config.yaml
num_hidden_layers: 14
d_shared_expert: 128
hidden_act: "squared_relu"
balance_bias: true
tie_word_embeddings: true
init_std_up: 0.0381
warmup_steps: 317
decay_fraction: 0.811
final_lr_fraction: 0.1
Below are experts of layer 6 (counted from 0) of a mixture-of-experts language model. Rows are named router (the router's row for the expert), up (a neuron's input weights, with its number), down (a neuron's output weights, with its number) and show model dimensions 128-191. Each number is 128 + 32 x the weight over its row's rms, rounded and kept within 0 to 255. Numbers have three digits each.
After each expert's rows: a language model's description of what the expert responds to. This comes from a sample of Wikipedia text that the model never trained on.

# expert 3
router:146149142143090111139117106130133165098137145186122062103113061161143126141145115156147138155128138177149149116156156154116095116179123116102106132105099145117134112113090206196191197161159098
up0:098101156151097180121178159151092049131159069161176104125148171128147143115144136134141112136139121125143104088136166116111122143173145124148116089093154093128156133117058131199116146134129068
down0:141156128113171106178150119112057116139145063099191159100175044101151159137097141094142113173110180094125065107148128117103133177193133088063148142137172139133135170120173148133111175164131107
up1:129113140176157145125072156120127128123154092149102076148077071081128132125127112114107101100012066156163141077145093171132159174189067135097153063152117117080113087165093108136129124098123127
down1:131171104129076110182123132151123110101113147057104160158127040106153145171114066113136177106135082203161080164109113140146109134131121147204150139145107140143133093166155111097120145133128054
up2:109121148064135088157122171128206128102107123139105140119114190133099182120151116170123105142135089083159136131113150183106091155200127125155184100105135113129097104113085083150055137088117124
down2:139088112133118180140092112138144170118110180154185115125155042140135161097099115135147117110186094153073157165113103156073135148108123077180171164138114101143150188106122090129080139134127124
up3:107107126112172097088079175107177120121137198188144091104124135175126115134141172165111072132114189150136145087095134176131117117174083169124178134161124141109111082133085142181198165124109172
down3:099103147154119117173196160164136144125137159106087167194172125103107114041161073069104117154119130135105088123121088168155096125085114108159199118185109083118185178097157119122078164123181144
up4:071145122170158142128130151157156135155077133174114102128152107132149163161084170158142089114117065130081121154134083176090125175190130173117142141128096112132119107186100129155112158141136097
down4:084133163180073176101128103116135168149154153172109125090109108138144118086158131114124129131102133140105074139148160141114125210139166136130141130074157113120138173154085055134148099112137106
up5:121092173150144119096167100139133152176116031152172103132152110137088158153111185116146125175147052144067101145117145086196126120133121177144125142124157093098111159172080108109154170129163136
down5:162117079119170085096115122168174128184126050156128114062137123153143132102132141143150098146095102159118089153202187142143150114131168166100099104160193146134117118096134153121073166110113092
up6:083120241175087117141112124094120162181148139142132171142117124141184087104097118097170143157119109098122112095163149173111165188127158097163118130075116084130167174100086115112118135187125170
down6:147175105138195061113137168131117178152113101144132118160092106119124196177178101149102135076127138140074146079133120148161133097167089208105119114115081143132162134098092115095197180109134092
up7:083180166174112154150101119158126131170128138126145094114110137138089165084123115152087133133107134138146118063175110093105085151167124116116094151087077141108109116178171091171169126146138049
down7:119139123164154081138116161124164113134106089129119142159140047134126128120133122065107106122150157089131141107116113103074085160142135152128168061141096145141135131129129142139175141059113130
up8:106099138112114169127109210138096122096087069153127145097104140140167146053147172133152205090153163108109206128168118114123079081158131154105155117154076139148137161084081100149102126118082145
down8:212091130063144147104076148111173112159151165161129093138093149116075092141151151125088141084071135110080144151136137167085063057084146101143150138151118180103156165103168128137134125083128119
up9:104122107165106160117115160119163129108110124166081095074122193176074149110149115103168122177139165139152148083190141065094092093113139172135132132111127103085106105131178125152125123183136114
down9:066137197133150111131120145139185153069084131121081081147183132095100124051109080093106148150172121111106150152218099103170083087124207131142168160084077104138091135094181180161128098145080109
up10:155106133116133106171116162158111114172105173111085115110146078064058181134170187184160120129176139146220137108135128108172149188159149166111091171123107115121121157173176122102149159133143131
down10:082131139157136169139157133090169135082194084127124113067146144109156141110150172166134140075133104114162227128091128095143113190086087109173130146137200181083124142139162114123119122088168109
up11:141163128106142125151156131139161145093142087172105157131130117077115127106177154126100137110158115134060130108103135097181195119105157121124097104086120055135194189201137147131153128114192124
down11:114130099088104073115059144180113149166114163175149105110066154085098117058122125151100127097148128131114191064184176135131120091083118164129094121105086125080115133138167122067105171077131138
It responds to: Abstract noun continuations. Noun word pieces and common nouns after an article or preposition, often finishing a word: part, end, list, Con-cept, future, final.

# expert 7
router:085146171151186113168145152147123155148166123102224121101158087136149086115144152090136098060181174084136126148128114112125167129110142160078060163095093158072172135129090210097142122102205170
up0:097134153176112109143104116144138094122037141137105096074113138077129138091201081139117176157119044113069130108138134180153138117169085091132095149158136129098139129131116162139077129096127114
down0:111145178153059152170145102126128174105105142183121151110141118129097150117141137117149102111123157146159152132154131110169163149071109121040189115142130131098122184129099152181091119150119129
up1:159118204175130049135122166167125116129145116149142125105146087104163160129127214139096140116150145137135113148111073119116156125106112204132170123097131137095105135164107120090126108083079130
down1:111136171147152138138096140143066143113119177085079152124169161102160064147104111165162087094165174101078108158125042138113196119137136132083088126132087173057086141043157174165129153077165152
up2:114122084091090094159155120068100123134133065199141116144122156103132096118060138104141090165156108093150108063129182105159134137130061207167084099133099133110134147110156152105145177156151132
down2:113163110101129195147114177181158138113101084112155147113102101127150129132118110165108064086108136116120082174145152171131162136147158084087131114158216140185148114125140154138204157128160144
up3:126111161136145175146132092150105143091103095165064140106141123116184171134130167143093165109135103155130119177147114158134089139167097111161120086167154120148094099148205123175115129113147084
down3:159149101097131186127118132080060166132169144142136106119129085072076072138134125117145146119172115101114179134112141090115093138128072113142153115088150126097154150091094125109091143131150121
up4:051120132135153105133121123166141108066109124095101125149118140058129139103168096115158116125067097092142122127120157136105095174178079108186170109130127135070122094160106091115110106086142165
down4:153153118184109084095115122168062062134087127172140123105177173165120071087199154111176147142121116140091161145129146172184142143094093126136112122118172146162160108100165148152124143122155176
up5:119083096116089135138169155120129085146157093084052149122125155128101153102167122159184093131097120129188111134173102158098135127129114065125136146178137137126121148182102120194142124197126171
down5:147144101129121077138136158115180076156094181090157047088173172162094154118116166119131100112127132168115196145169101149034100133115108133149148096138125083112140149169194110144121068139077171
up6:009111151107069115117152138131147130138088134132154161107126124125105207141129166110123183144140130102108131074128146154092158119109068095148082108112128107144141118157098138175129127151164107
down6:161093106216175116137126066144149140117110066166114116173067101091106088173083115092157121136170058084145069133127114174099144147107130114160112085090122163125070092130130148092121120116129144
up7:118143086235115058113164080142137105078144102139175092114141144058084187141105121102126045120096116132089079147139133147153125104071125091187074131215102114146141108139142101083066104122141110
down7:120155205143081130171151100108142143107100150103109149089135136111110131094163146093147167116155088160126137149137154160121098159095122096093157131157202096068197097114147104142138085091179149
up8:082099108095121147074130115109171102188149139093134160160082131176151136043146094134147178150096161078135140066156187163087090155156162136169136131118145104137108110148072112146126136110102153
down8:126066086081173131075148137132136099105152129139166072114108108181046093073150093104102127092132178126070109131183091127140154047147182148133151135128118158139159214164119143098146099096134155
up9:123130134134155118171174131094159164115120060094129115113098139176074113128099134148167136096153179075192181171177124044165104155099119104109124150147118189079137148154135101080079092066112144
down9:132133155079147124083086112181109120182128156171029119138122139093171139071130083175163201185105138153109074134082131097125153127159142116100138109140137149148134084129113156125119123099209167
up10:129137127089144164156112109193064112160147085152107123089092058178166120115115110126104186130185128128109147172222116142206099139094139182152121134173140114156114157145154119151169064156120144
down10:127183138094136153113120171119154170115165213120128126091105149119093097064070044146113108091140140144141133113103105130111141203119194190067129134081171117136126146120096115130179113123098090
up11:145162163080163167158087130090131141138175126164124116082122165170168147136096098124060124131078092057128117112081139130145115140152093127152181124086171129143095100140112119159125095136159102
down11:089167146091124188143090157174131168076104102093123109138129142137148129084096122069140120095101149122114124141108136156122152165163127132104161150124121159187112113068150145101090103150144114
It responds to: Main verbs and headers. Main verbs and copulas after a subject in narrative prose (was, became, took, forced, continues), plus last table header cells such as Notes, Ref, Source.

# expert 23
router:136070151091173137098168128164143134147137168100053137143151066126097066117125174179101132083104126120101108109062110157166139138127116147148106164150077135135105105113155211139119088092114131
up0:060136081139129135070159117100133093126162037147136114152129090183150136186131140133119138160152184135198093082127114161125100065113096106089085091146128131125179122161129157149114140165087141
down0:140135129094150219167118156136074166152106136159079118116072097135107091097121123152075087106064114146129076152126080152118122108155123093108174132147163152056088078087146136097173130135183121
up1:112139082176141124160132117124083125040107102182157172128122131179151102146109074087090159163127121148108137126136123123149137080203107127146171136094100146108141210171070141168166167174132050
down1:091198073101139139186110101143081137072104095128095112142141156095097182154143093124084154108126061184103116089110118163171169090147135083104155114145161157131109149107093093127158107175069131
up2:146100081111123098138136174023132125112109108135156065138146101065153140158119146147133143106143165119124162081176106043141137154167126125153114127105133142079128223170113102093092115117128108
down2:147122087140178115106107069088117102154203133135106160136142095159149142071119115117061089148102145116125101136124126126115139153132145117123154110139096182127165119135148094189187106170150076
up3:096094168134153091144076159140172140158069112157170148159134170074128129061144073105141187125208069101134113133181165173144085127094137165114125155154141123122146176110125156110105149127164115
down3:150143115141159135107110158089142132140114174165136149088140095115105060133081097127185073148063138159127147192101158163145121106147118180130180164081113090156141131142102131105167182103186121
up4:085122093139142127111129187141156096136132113161147117109154103171095114092169077115108152209157119103115173062192117095141132099197141140124128077193126076106060127167129131103136163146090147
down4:193077148143177073164109113117154098098094171117147131167143114117107141047153125124125098095119129138096151089077162094115159076130175088095101147091072116141095100077137109160115127154126173
up5:134077086168196134133083111136091121124057098148142100149137103129141145112160129080100225130060113107139118122109151154209103154088165179097104085106113152121096129122103124151116177086128112
down5:116098120148100095080121100108109110104122120126107123127140110167100191117056131081101145126064101158139146164111136201142153068167168100111138136160149128145114134110105082096162123155151109
up6:083094084170131081090109083148128108138147164148101098102136168175147184094100119121126109142123113158090110160128133063153106162145141118111133102097162166105101128147127071177162170159137097
down6:104136181169113126153107100157092127124119139130173159120172157132168167112173121195148159172205132143192118158150073121154201202132140139127138113140144106212088152155120130164101134149050134
up7:125174053185158077086119118156112134123103174093099084107142122132092188106117165088117112119206061156095139136101138080162076183103119096112167163164181129119114136116124128086034142110137129
down7:153163151163117157147128164166153072130158145146051146138131121175183159168171157124081147130092143114134125084122081146161131153172155125113145155129110110128098119141190141131099121117098140
up8:113156132166061130138168150055100099107129056128176136112136120108129137134141177157150125146137112164110111118139126146054112130118148089159164134180146161124088107183064147137142215111145170
down8:098159101191135109128114120165162118124115067111165136061148112212142154159056160185137121109132139140121135131190179159124110153117145069132116096140102108093107100157141160157090160140170105
up9:137165153153112116161103173115141139156109099162171156132128195125077143101098070151153100173137127110143116084157151143077168146127156175179091107129110155130142125184149175102179229157169108
down9:194012172132182067181108117092192146098101167177127178150162177119146103115145092108118092119175141174086092098182147143131116166098173139094124133124152118168072128169156115106075122148097093
up10:118145060131144094122130142107050129178070155185105138116158131093135111121131133153114134130162168128163187162132131083177136097143108198151070055126139113148130152115162135101147108118118133
down10:113116083139068095160141045085057115154160144140142108118118140132117113126147144108158116114118117123074114142098106107148147085097123125088155069093080098224150139112084135115162178149149115
up11:091172128132165140086060123191128114152097119097176122055119098123076131164174121123129149119136150069150161118133109133121152171115137116105156031129160120049154117164146149146153137091191136
down11:124113121126122188102166090151110142143141139121080098225129120057159154091174122058165081123088119145112127102039115087157064142160157116128148153160148107170132113106112139162181177150103163
It responds to: Opening brackets and quotes. Opening parentheses, quote marks, section == markers, dollar signs and spaces before numbers, common inside tables and scores: (13–0), "A.

# expert 25
router:184146086130181063104152162191073085143183086116135127101091133146116153141124136160128113221108135141124120154095169085229066075084178098126134126117093107117097093132090131152152159122145162
up0:146170097117138126141102093054181095127108118157147129113105095163082168157101150183184124143160183150174237168129107166144193136157128173131102103070087117131109126189143122124181153098115155
down0:146113193148131178148104121143126162142099146147120130132141113100124127139139091153116121184167155119073158070142148040167120185088084181125147125089175072098110125170142108116126157167132089
up1:167157150118103115088134141149164159175148097137111117073038129178138138145174119145091084121144155125154161096061126127118177138129137108138147121111169054119160099117135162070101138131155098
down1:069035082130138109186114091218123093175140094127155137177137189071156107150132121127139102099139195165089108188119164088127117099176137145166181135128084126191183137124099067137191160128130112
up2:137108139137162115117172115098163105130128140117115180152170099077137103162131138089161154111138137101079199093104099103117144127181138133123112114111148098110149142121112103162098146113165146
down2:134110088128125110173097102145146095161164128169113119122176127158132131145166154090128118119099158127079118114138144114109127131217149165100118151104080105179143145130143183161104145117137151
up3:092130120149129216164125163110140152085118098118147122129181125054163188126132204113114135106118085097097157094118106140159114136150156098165153077125122119142094155113185172170176154108059165
down3:145107161185135135214130101103156084132149103063145140085184108101143176184132187122105131161091097090157108156165133110138155208112160124170139115155145171160142137118142147191149102127135172
up4:096158121049125174118152117133108116109133122135158232133102080169140133089136141169142114171158138131159117077186165134084101105112131152095135122154207122135139151120115135156118112176146170
down4:132131179157090156133132153111114093106100155165130085126154175171126119174102158101120166109105115152109138189065067152115110119179170114142087115211081140125101135145133090094189157101145128
up5:074165131135094121220124130153134117081119088127094114068088188091100152143107189129191132140135080174141131108162098149124105137127168090137128140144093127143132151145112130094104164115098112
down5:134090137151104147136129152195126132081184084141153104167101121108146086196112095131129147108109170138137081111106123122068164070075135133083134185135082175150157102132105109104088198143109212
up6:074098215132163089093136144049111147149099092186118110074133130105107166121081127138147170116112078123122104145128097154148105177103098191117108127160164152133094115161139113119130157157127119
down6:136046081119159139101190144164112115110143098171175124110123133175173102129145145077141161140140156174181160131152157117137120158154187175084179090128136142111149151115164160127153069125137100
up7:152148136112129075113123115120163138087148147125092126111112129141094165148121144213123182149088112081204182161118115096193089171117150126128151121083101122075117096202125120132151149110150173
down7:124094126082141131172166111117074126128163113111099158146146160131129043186166157122110141219101135135085152101154135144126116074131146096154093188104125101103132151132125135163139139095137124
up8:098141078094124137111154113110144089123086093142088070099103091073144134205124181176138132123089126144167136149096125080199222127141126117149134112144095135085134132147094166205109158117103163
down8:095136098120080168129164078133138119127104106093145106126149149085136135118164111096122141067149180072188052146168063101062117147145112137158142134135156077152177131100146106157131104129144160
up9:143173136111042116122127152156178112124165160093057151126133078126089110151151155088117136092126155104089223152135105117126158128181136122101149132089200100074123137125137156150104116091191109
down9:098095188088110154117198112159129153109148143116152105115146139091102090160194092121119124182111197128161102118084112107125137104176160123122106134092201145159127130064098172135176144143164154
up10:124159156035090185186128133167119152088157113146100118123144111118157121096137134160166130107107119109149145134138101178157164129135133145088136140130103094104078157191187166082155127130155143
down10:150214087095090132148105124072036128104196148117094135159144133106099129095139163133111124175116121129127084096158121153166102133154175165103138099164115167168089059148111122151143169124136160
up11:083087139072096099146159118091161156167097131138073159114104129129080178091143138118142124051158167116134142155124138139172091160104131124132147133134189107131085122107114151095133101056098122
down11:107058181130131079126147134157085146135103155171120154111139056085140092114105063093158094088162192105130086118084093143174124133074132115103189098109150134125095067146095085111106138108162074
It responds to: Common plural nouns. Plain nouns ending a noun phrase after an article or possessive, often in infobox labels, such as series, album, members, people, %.

# expert 36
router:110113073102118132116083165098165104190083176094101096162107079131156159121106152094102129112164159105151134077111212114128080103080139125088107079145135123091121144105151159145090142154146113
up0:120070108148134172119175127114105121166124135122116145062133101167145140067154125142117099183216129101125180090140131111130100115109128156131101114125093092105094146108122089106151186089124172
down0:149150131154159106098173098123078166069125134102151167148114118131113120197127161104128141129100147121128106160125179114161101137178065169168126087230112143122139114107114077120138098116150164
up1:135128111149145122194184104123117138091096070166114163081094170089131163129102190182117116129137137131116137093153038103178095138184119166157049123157106077109096132169090095093146129085083113
down1:153146100081143169067140140114125114062126179154167090102138118144186102110130155165163135108119187096112194142193104169141143092093132079139127116070013130129128145101121130199190141134153164
up2:105111112143103122114141106149192141130125127174162123079126103085151092084138192130115127102081134096157144099115107157097081096136077159145115118115109160118147135121115133133133154110148148
down2:136128123171151135122104144113154164120159120123183150096132065112134136161163175117093131138113164102090137111119106145096077128119185096109119117085137181142072138125123105124135173115088186
up3:145169137110115177196095139072096090112124127158089121120119201091157137137177089089182223107121109138141121136134125138142130130182134131142118074120118116092114160165071077115102103141131104
down3:103206148089098124137136118134113107141100172081127141056133135148090090127143144119133026059157182112090180126138153082167129103141125095125107119202141107142158114172131109112096052091158152
up4:130094141132130136196129116180158115102132126135182076135046151138144122103159103162163144127138207150144140150167140180121093151122154070144144134038157151089137082189164154164169109082074180
down4:143117149113199126151124086111142076145126080127064118134099166098066144175100149145173122143130120120143141177149135116086187103136126165111132160111120097131139064118041169212121157066122161
up5:104087080088105146161115139180176114084096109138107127083123148152154083135088115186090137094163131140143125112153138158145141088196054138158167162126089088158140115151131117132193105159123106
down5:152087140128190111189132117161135142103106109132102125151143166185170083091119123131108067120099147116102089080139166110152114071094067128059160199148075188142174134125100081147095144182103149
up6:192111123108053114116089177139150077117132143119107100136122153112100184126097164182157135144123122136086104059145139113108054106187114090217130150114128121122122113156123101065154113139143099
down6:103161152143110134121118127119150141141148063115137180121159030143144160109142149138106041118077143138135111177117132175119118105167150089069101114105102150235112163142147137140127119094092076
up7:124116093137173210119122168132140094127084046118083155148157160146079124148125150157117173128159110129116106114149133102098165149089144138101118120118113182108122128105146056091148117086106173
down7:126192114117149058165069091122102147052140135067141116115143086149109156134162112060132125115129064114119111078074085131127062119077184151115189143160146141095166112116168180110106121085158135
up8:082131128175132088158159139152095030207149165086128140137139139094125173121114072121137104125117095183143174096156121205165170143115092112173044144152135095116141138116156120188135161119122094
down8:124153080173085085185203116136093122123149184099128175181095125118107136122117162108096124101120101110190121147117123130135137200120151123104138189081148155094207115182138121135176176164136127
up9:153159115153102139098124135099101106099055092155122096131173096210119149152153137124095153121084137155141142118150139134161097172159051137152147050128108125111094075138135142185111161087076116
down9:156112097180112124150122106148093167119116124148099136160164076185075146082067192092177149049175160198154102100162112112189169147144175135137192159100132123125150148094143106129087237203153134
up10:129133121193147100113075068188091104081130145120138146076100106126115117101228129197095106132111136120110141146189110100073172143121113151149085070132067085037113197208140142111173116069121149
down10:127152067107084136098106129109063159149123106109125157107088107117088178126067112143126139197093130144062106102118098185140065159139165132115125103110200107139123094183123142110096126161120191
up11:124127162185123140114114179093142095138164125147053161105042107147064209161148102122160183116098074123088164107130086117137109178072096128180128136149143126043057073159153123103194125174165158
down11:143120168107104088057116160125080108153180145195101167078127139133093201175175146106097194098141108138119184169110104095072194172134101162093176156122031179130144128121082134098140150151159105
It responds to: Biography verbs and born. Verbs and nouns in biographies and sports articles, like born, died, held, founded, played, and the space after "born" before a date.

# expert 5
router:136176136153166125186124179125101068069135099117105135132168173095093161096100116069094154158146110171136153143124189148126091097082186145177082148118148145142173075053158120120097114131198168
up0:108135104120081169090127086143191118145090119171169140106122091103123094109132180156095152143142120112142103114141098117120112148109148076173166153199146135083103125175165148084137102147090152
down0:115112124141144157129160059195158126170096160124123109147149157121170163090153120099139115102138132189119121100103130119107090126076057148205157162134110114158135101114183158146146132145168090
up1:156120110151137122152091182130113061142127138092071091145119124101108167116161094160112185146145139170146137009116135128163103169095110148113127150140163172105023129088131144131077174085083133
down1:159213032127096109173129160135132126112194104117135210133130140136135120136155116112108154144150125138168140140098121092125113146158107175104141128153125200182181171146131055122175162159152132
up2:102138128164118162124150074139216114184169094131182208098063085054127195108083118115143090196106145123118072095181115220058104117091138083137161130121177116115111122130136100133087119156126132
down2:147122141098088134167081126128097169114144142138112164089172150193113127133140102129185118090153107195193122177089096136160158110178099121164097105144172158094136118127135144167180128078091119
up3:137141146135089100111149126095159164199187172163099172081111118159124193141153170202097104164126121053116162065141109143153114142144095123119114102152131095033105174160149111130102145097089059
down3:136095100086153186129109172084128160141124093126178136147142094095129094041120161148148142114104215113143164091110096124079124152095145179145046120133091123153078147122173132135191157126142115
up4:220180106107151079113158192110143113198128123178124102132122122148148184088148147106162173148153113138115178123121143109171107131147127100154095144145177131136057148110139068100088124137138090
down4:111119114152107134090143098140092134080135135109135157117116077103133140142084176111039085111140112092165132176104158146114168134125126132156141137108105051126121119128168137151096103156105076
up5:156096135125098169105150121163121085152120099172099132182107138100158115109095121103128104144139098127178175119151146145116107144127173136132093133062097037108121132142083105188101086165101127
down5:148130233122153133113144152117139117107064137187196070126075190105161143116183202152135126110118159135122132181092163125151074155127104110132135154141096099094085116103119143148135038106108107
up6:129118158112102114103014122148163153144106151147154158137167123125083113137189155180118142092078137136116124105114125189220077064102139136211165145155154097123101102180097105130133202125114113
down6:141141113138139133125126095113133163140152119077038173148142209155139105117124091158112163113099159089084127079182055143151134129165133141118143093177097153147179139157114152155113137115152122
up7:153115125155113095127119163142149088133121101149150146066058127131137131120190145114157127169154116084139156150211069156123132192204071148157127093206100110056064193161151130139134148147098072
down7:068139111136150185060072100083138096121100092193126091166121120145192125212110174119149151161140088146148199116112143122109119132103149162159130142081148133090160168136189168078194106099157118
up8:143092141155086104131119142131151101125168156196189196102137121144122153133134142114213143140120133131128117075103114165132160116122105086122168095215141140129149145160144151066070174144120111
down8:152189107091119140174145108126164130176138091167110183211160089146144127185120143166159113052161125114134096112141126148154104102126105137129086135116105110156136128162122059066117194123138063
up9:121102094114116170125148159085075158108151167171098078156129124147170146085121181148161109088104172146097173108182093142144135140112141148087104155212110123078136160107198183146112158098190109
down9:101163120139137148117114165148097098091112135101190151160186090149099104084096157103136154093135134100148047170096206102141133124111159061121144111137111131114210087157123135068112139146115185
up10:181095132085097102093164158093158092225110142145126156140124121133132197073152091149147181168196140150118123137210148164154153127136115145159151133166143127103146152187131151097105122131120114
down10:140122150119078135105113108206179118094138131143092157158110115103131115156142087131133114109094109179138122120099238132163134152022134117097146170130133118071182105200149101144138087066150111
up11:088187083085133104124088117166119144160097122139122040201144089109103190107140137145070109184111163157102113078135130152190124167099094124117116102173126163114109111106108156149170100109152181
down11:158159148169137111128149103116119165122123167102148121163127070148135221120103208102072079143128082076124132124100099114094130199150088161186180119143115130095105209073164190117131148161125112
It responds to: Auxiliary verbs, copulas. Forms of be and have after a subject or relative pronoun, such as was, is, had, may have, plus closing parentheses and heading ends.

# expert 0
router:173115131119090107147088119123183105107106135146120179150113170148149148128092117120122092139131062092140131159176186133111111197138141168148125076099071140133089111167123128164168170177111074
up0:068202092171136074099122174087088105165085091110171049105128167159118184125177115080108144182093165114134127131061121094168082086111111171125132106211141154137121124116114148158139135133136145
down0:098080132128146139179147117174064184102120134141091146145123114056134060121137182106112153133078088141095114116124089100152142093106135149087137131177094085166131125110171171110073158171143141
up1:073107151177136166172138125132066171161180098108077100126131142096128117061178133124203112174138125153128132133095130107097117171130161146142123173144155137135101111185111140144135167147131135
down1:158171121185138167115158104172130077136102127095129091108133116099113145101118084110159140142150189130142103135085213111171189095156120070154155202125104143147196138139111163143104151171195116
up2:133146097098081172119122199092140073172173102146128137119056156117109160056125150133083154144147132152109116046167095075101071141187123112087126152076125128133142134133181116119084135126140134
down2:175136117125205110060107173149089104095115132065168160147165143085126175138080169094146127119114196145146090167110122138170157139192144161122128154089123100135110141143088129129144139164142129
up3:148125085106153097148115171093149103146100047109135086143119049087177138151156123101151166214141104144140096135134120163171125156099137122107118077149116128147121112085124121066102142128105141
down3:136135149091078111122109124108182107076139114108151156144114102087129128142147126058119141115143181109192127171171116145156102142126138149146127156125103162181134124118102196099171156140142082
up4:090129105137145137071147180108120124125131155104149202136059114208121139067138166114106127134133068162106154092163143131108061115178122110083107190128144064122168163133148184172136125143185138
down4:091133149129114155189113133091079035176146085110108092093134191096160103170143146148135144150166134109130091090117138118168075131077169178152144110117171126096155167148121168119093162156139144
up5:086138189165151168149121094093145133090098160135146111102020108085095174063128128189151148142133105113103101053086150171051132122194097091188163135091141143113152166095143156135126107137171137
down5:155100127150107114085155141158143122099095177126085135176130140116060121120173173112112128083149118104096117157102132172192130150200159146159085151156072152158084068138136055125137085145088156
up6:125151044193162156110148111166093147200160105138134169124139174118125118105148124126124109139143067128152073163115103156128161099119112114088098103110110114123166172199125131080081124109102120
down6:151080105090109125135137155104098150170121147148137141096092084132088073156097104132140154077120086119076115101151148147110122090095084130075116072134162093100101171144143184125115107122158158
up7:151150123122176110152159229142152119170149108106099162082124125078143170120140142135116122116184100096102188129092129132156120123193110156115113181122131112118218163078138169070067128071070144
down7:088120171122118102134131114134194164134093106117097148137135164146123099143139140127123086080122135133106137162081195124095111160099175122121116156078139126208136104109156127106142130099104070
up8:097128147146153150107106093105116163148161127072140134101039113113128154154175073136131094103162080080106207131140140165102082097158132138143154121172193143114123103111187154121182157087203116
down8:094117115161148143150112175154084084138128087138139086092192168107081122076126097156079146117122078110099043158211116160166148118120128160106091149157117145210085125130152111146060123150113106
up9:144099117165130142162134119158178131089146110096166076161108093166132088101129048130137141192152068169078105112108105147096144163139132103195156120121134129106091108175130168126140140139098085
down9:127160135089095181135124096134152141124164096168156123157100101130050111112168167130102111097123140142109067178092108100114153140154099066112113155144093188136211120181121118105138177064126095
up10:129160111119123128105155112123151181123137091110101076132157122125182131166118127158128149150080167156152145123117120098179082128230092056096135142110140152156109134185117164173205144151119131
down10:128135064150097150133053151067152128168173119147163143097146116180129094135132111110139027154140134128156054134152149127097144159139104103099144102157128161144143129131176188186076148161134054
up11:107167136163128105103168166093142111178159132113144166081074115141119132127157122124163155134168137114142145103123068135146132079198123158107130159121135060058114150142137109144102111121147156
down11:089145088165107149148133146130108139037153072112162062147128130130154165134171122163103074094159162100172123152129118127121121158105102096072171169176182128132149087132163110095090125096140187
It responds to: Space before numbers. Bare space tokens in tables, lists and infobox lines, usually right before a number or year, as in "| 1948" or "Launched: 16 May 1901".

# expert 10
router:110147111194093140175092078138136150116132144144105101121100151151105132114102092108103108140108097153145095203074176176133126147150148090130158088174142145132147056133097103122115148045166092
up0:155094118131138153143091149112129049082090165087090166099147113104104158193200135110145117160121047139154156174090095112164198078083111177110114114158142137104151137141167146115166138092077197
down0:123159135108085142137154095068139151105126125102122147146140110198113132120139113069128092175147129107136108124053164132132111117102121116114131175151186169159151059195115165158109119070108143
up1:094083127131119135148099136123097145137093070091067148138133100119115057132137192149134148154098119073068141143122122100168127172112139144126138139164119105083151146155119155101045144091137119
down1:096126126096109107138087132104109127068083134120100146131122159094118115090178146124138141107152146116126129118103124152198097122086146149141151111218094207139119116085200141087124092077116090
up2:118100131116118106152102094145109149126153128041160143143046137126171100146101114151108047158143114145140144122163118174150086085105127096142129122087073071125134116144116065147137136101144100
down2:160142117112149084142149171128099079160144103124151131111113166127159099111132172120148140087145145137117134108074059118139073101127136093128109153130108091077096155106142104114159140117110167
up3:048116100156101163164124115146147129134111108068120219086119067091150119095091177106122107145134112113083105090146126141152142132140098103133105081119152125128125158163168099103139122183155088
down3:158132109108128110111118108127125113132120126093114162127092138067152109086098176116147151154135140119091076123127122148110123087115117022143130108150091080146076147126075094119143214094156077
up4:082146082113139151100104101084157135104168138167065074108075117141147114129139144160131125120112112112089156140140131131151108110116157106145151116092064139123083179161117138132136159145134153
down4:162125151102044118147169132144154112173132201102161177131080056121089157140114160153135154177164082158168116171130129154190149135118122108084196102135078190154153163136150104113122142146091163
up5:154152171153138150167152093125167104126157165090064128076123119143144104137142125108131066115149122106116182120125157199067111119085163117151122067111105112095124137121157194094107100142113101
down5:156149118133157141114069145109161117127136180118125146083105170152114151171108120180098080139133146178153129116128155049180090132156113199141103153144143153146126098166137158151129111114183035
up6:168133088175175175128134145153103146142073155132077113114126120114111160111173162145098090128149146126145118107147114118123128121081117178176126136190112084040130133120138144095087083123124122
down6:123108126178136123129057119102113140151120123130111105141126062142149132150128126177143124171137152163187110136086174153150129134122162140117131142122095133130138116070116081041110134142110147
up7:090180157091133073132121095063152092123119109118101061162116138142156170120126154125128206165104137120111145108122121126118155144177102133149123177136153098120121102098133213169130126127157112
down7:052061127108138120124161128085097069193090134138139141170103114112130095106098082094082164140147140093141073111130146103121070112113073176079115126094174112210150097132163162075094083098095116
up8:165106123147097155086166148085111065135099105082095137177163151130074083157116156108147122121125120118108152149175119160107136121073139185137128116130057115109138162174138087127026138101095079
down8:121139105092099142111136127179057131116154178129086171142119133089168153169157082170106122105125195144125155119132073153112130137086164134116143095083037130116160130153120105101161184118142097
up9:124090100210160154121101105134144077134140116026140140094040087147145166102184171111094096123142112103101130154117128059153136179099151114169140099121120121117161145093162106121102096125113130
down9:172136154117119152098092134180115129110119102192141117164099080152132137105157116163134141125124142106116105142145092117123093117118109112154118119134128219115117116127171161180117081085118169
up10:165115181082116044169107189084142132152151085134109149142136074108117092128120087128149157163131145098103129151133056117149188164156106134169134113070074129134129173121091130125141086103064112
down10:080165167099230167087093132106153134129147123093077103090100121126163098095136119139202151125104124098126164159159137125182128133151134114104058078152139110149126176151139142084120116129136154
up11:097108129123138131153134117111146113159167103109160206074070093117127120127121167159139135142136100105129214042178095160180132127150133171164095129112122085032084215154165165114103120142154099
down11:134170198131101195155118196117099144141102197117067085090115115115124095102115112119129129141099176138103165182153121102115161103149140138050130123125130102113115157165167072141100136153119113
It responds to: Adjective/verb suffixes. Word-final derivational suffixes closing adjectives, participles and adverbs, such as -ized, -ated, -ically, -ent, -ful, often before by or in.